Below are experts of layer 5 (counted from 0) of a mixture-of-experts language model. Rows are named router (the router's row for the expert), up (a neuron's input weights, with its number) and show model dimensions 0-191. Each number is 128 + 32 x the weight over its row's rms, rounded and kept within 0 to 255. Numbers have three digits each.
After each expert's rows: a language model's description of what the expert responds to; "mostly gets" lists some tokens that are sent to it at least half of the time. This comes from a sample of Wikipedia text that the model never trained on.

# expert 19
router:147110086090043193113208176138143149125136109154124143079123171119147154139139148161089083133072095179129177141166129147117114107096065152104153113122153148158119126104133117141155108124176170084163121094151151111139163149161100119096096086144094130090088061135069130093135188165145122095145072147145089108134104115111116156078070165158186147121125165208137097097116113129106130056125192165121159168117137135168133090144163171120080157127085120047139064150148129128136165138102158124140083178152122083104118135122145199152150138151133096097116138091066168162152134144139166155
up0:130136191108152173174168133147113155138089191147147142127116158124140139106173094130130126126029173119119171153152151089099144076138092142154158114150152132114095155206067116161125138162151123151099142159101146155127118104135143119104100118165145083180157108193112096124070141204178132136130073150132099110122179138104089129109132062191129101148075125111084176133141138094159050062110089119082151149125111167080093145108117108153141088097099136104173065116147072143116104081144098163109093170137141041159125154179122171116159113117100098148124101124168113141149118183151132078
It responds to: Word-final noun pieces. Last piece of a noun just before punctuation or a heading mark, such as election, season, example, worldwide, uneventful.
mostly gets: "tion", "However", "season", "film", "day", "election"

# expert 2
router:145080140122139092190111039157110089098174165092075146124116137152206156157125145148163123154122195095147107164100131115103155175145129106087060137119144152072101183063128117168091176126088125103179105120169126107108144108146113090126130109084137052174103154122106167088135127155154096157087123127099140161143179141121079136118147094119133141136138088172099175118177133096138113146165137136122143159120131133171168137116109129094091080168128102122120088032110135155096136093145154174131100178183123152091122112098070048082144178117151093156170131094118117131186139099122064126
up0:135176203144123144114112120144134126115142079131148181121182145064066128160099147092094097110140150164107102200132162150149122102171108127085136129095149146222135125131177152128130115130119157130192101129136132152113109135135160161185061122121147127135092197068137197079141120113152163125117120150156136144167118175121148090175179123150122125156135116163099187141122077142147115205106123118078101076160123226083161078128104115100116104085120196126153098113124097115180161150137124136099110101154084121098123137131123129085117182167174155106085133091059096064140120104101136103
It responds to: Clause-linking prepositions. Prepositions and conjunctions opening a phrase after a verb or comma, often before the or a: by, for, with, from, during, when.
mostly gets: "for ", "with ", "from ", "In ", "after ", "when "

# expert 25
router:122145074126123195067148160136067177156122090191139148081121103181133105102144114119124096152121168186104106082192152159153104133092143162095108129102109085144145102071105067108149152148114142115174168211162154073113165141132127146136121147098085137113061150145098158119123102163115137127115097117097106108127111154121179103085143180173089140097106099176119129140129067147061120118121092184115171089130118146186148143112200151112104135190120151136124090188126209185132150151062163107152116108133092137101099098088090202145089131137151141123156165107094150100161120108123133149
up0:142156110086146091095117119109142170207184165108060115078154120147133126181157149112184108142135084166152158104103152115101202175168136131158059122112116137125150117141136112092134094172134118124146170156095147191123126068132159118153113125122147124091105114158148083117115204078152156140158126116172155172139092077101093139076148138096081153102125114091133117111078113093065177135142144161116110092069133122153104133194167185073113170157141127115112139160050112109137104131103168178114089121124165079161116127180088166081077120149135144091172148091136183125112075136088170145
It responds to: Mid-word verb stems. Verb or noun stems inside a longer word, just before a suffix like -ing, -ed or -ation, such as persec-ut, cont, app.
mostly gets: "cont", "vis", "app", "def", "produc", "sign"

# expert 59
router:129079155184136141102143109134149103106138107104120122086160166150124104111159073123130124119136071170116177107166130203090110129161144102148159105098083125106074082117128140049186125159118115130173134089128141107099164179145150192110124116079149162078188164073147170100155076121152115191142163129108085109119144142157151133120151111136143170165131168151191114058092163173112147126071108112145080146131161139148103140099089128115123164100036099120119088089135126164100157156081064114133159144143156148152117099110077141149160192182073092112147108082122116081160099151140062135
up0:125160154149122124163085200067117139155148125154125108131113084115122120174117157068114147156133133135199088106124174102132141192091139038136148115114075121153051124081108136058149135155137109127169138112113051129177170086132171079081170197130119066168119136129128159115108162150175136165120128145202165087102114132179148105165120134109126187159103125095132084072109100146164101178134116092065130129119146156127147137158123133104119162113121177166126103113134133139124108108131202114128124153125114201117134079097093078102142050162158144167070132143115113096095123131156148154
It responds to: Mid-word vowel-consonant chunks. Vowel-initial syllable chunks inside words, such as ep, arm, om, ec, ill, e.g. De|ep|est, w|arm|th, det|ec|tive, thr|ill|er.
mostly gets: "ep", "arm", "om", "ub", "amm", "ig"

# expert 62
router:077126104125095099200156093194135097158103170117122127175092191151100137176047136169099118145116121106105184088114140138133168166110134163089130074118170158096137079121117122162154144158062101127087145127128089145085108073095100099123127101118108110133104133144174144115166145156179108071119145104133148147119134092152156163107172124063122154156130089137060136170115090094166126154096105135153154156180142125106071122079069104103139101146178141097167119098065183083128059078113136070146110098199112160173145129133101126085111148122122113139135142077190147169130136092097089161
up0:123132132092083191139100110117113110109152126154076123141157112146105150070107168110120158085133083196151115076137176110122111176169106098110074146136122145152155130120152172113129154041132169183127084125130208098155131106196105126104108196129126091132071197149144144158097084114134108124133101106176144088164084198106147159106099147100134163110183139089090124099136135098164133150120131146116125120103128112198136156164068152104092131073152114139098156141129087146129138139092099186070192120159189123111170117161108110125182122118197125067136144087144125129142125098052136083
It responds to: Table and list separators. Punctuation separating fields: table pipes, commas, semicolons, parentheses and line breaks in wikitables, election results, sports records and lists.
mostly gets: "=", "\"; ", "\n  ", "& ", "); ", "\", "

# expert 16
router:143151122134085083179131061141132139177123164071126135169134149174181152089106124116133145134159129121130099143107126098144143147137161072145108098143197162163181094100105072131128153140109106159108146123156101159129163128040091140077107143090111096125112103153092142183103137189153102124149175164109163103172064140111141127107198159150076164160137153129157126125186099100173155115073189107140148100108088108098091119111148117131133055151181051065108152139062151068093151152120157154174160139124115154146118068102126078094114186106145108119155110120171116184160103140135088142
up0:146114146191053144143130097117104142131128140105178141100103115120123105169169053133134147138173168088134099174114123116149126107115060119159089173138156159143168132167090106148163077115119110063204080120154153115175170165146136095113108175164131100168126142191164114126058059111105117112098140136092133133160172086123103171158045061120112108164133146131152127104103128113127135088130139111047160113117203096164143075106154131175137129150154122128146115090125134193114132127154202049142108051161132138129117130115106132129112142169146116120155072157119121067157093155150127112
It responds to: Clause-linking conjunctions. Conjunctions, commas and subject pronouns that join clauses or list items in narrative prose, such as and, but, which, he, who.
mostly gets: "which ", "He ", "who ", "but ", "she ", "they "

# expert 57
router:110088123122093158118122139121101137143072103154089160087141109142111146143118104118175101112136116093097108058164174125093034114103117147127084088079135135190132115105110080143118157132116173097191098134159137087152141175145089115086102157181105128135098185153132129091124157122137096100147127145133090110110143114101141100137091157178117155109140117130169096087078083155098121088216179182146159120083119140166160093135097184179076112154089111121066144167133092149121133169107156123138170165188135143091086086141158178157173173185134111128175159172117205135139098089175124177
up3:160129176132144159153124106128083118159084139141077036171103104118168067071131121157133146140170109164182157080159111158080095194065152115132113094122143151190149100150101178148141145068184204162094090119138079115159168134171138140156174153156146190112089153111177126158175137149103162085140108111125122075192117147129103179097085065130162125118073143100123102111153089103092116110091115138166154127165097131154160137155115116147112132154075116181141153176102118102122112138181141081109172145066057126102114161111127133111133155128143108104094109128163077166141152098119103144
It responds to: Word-initial stems in prose. First piece of common nouns, verbs and adjectives after articles in running prose, e.g. fin-est, oper-ate, trav-eling, initi-ative, land.
mostly gets: "film", "dep", "sup", "cont", "music", "design"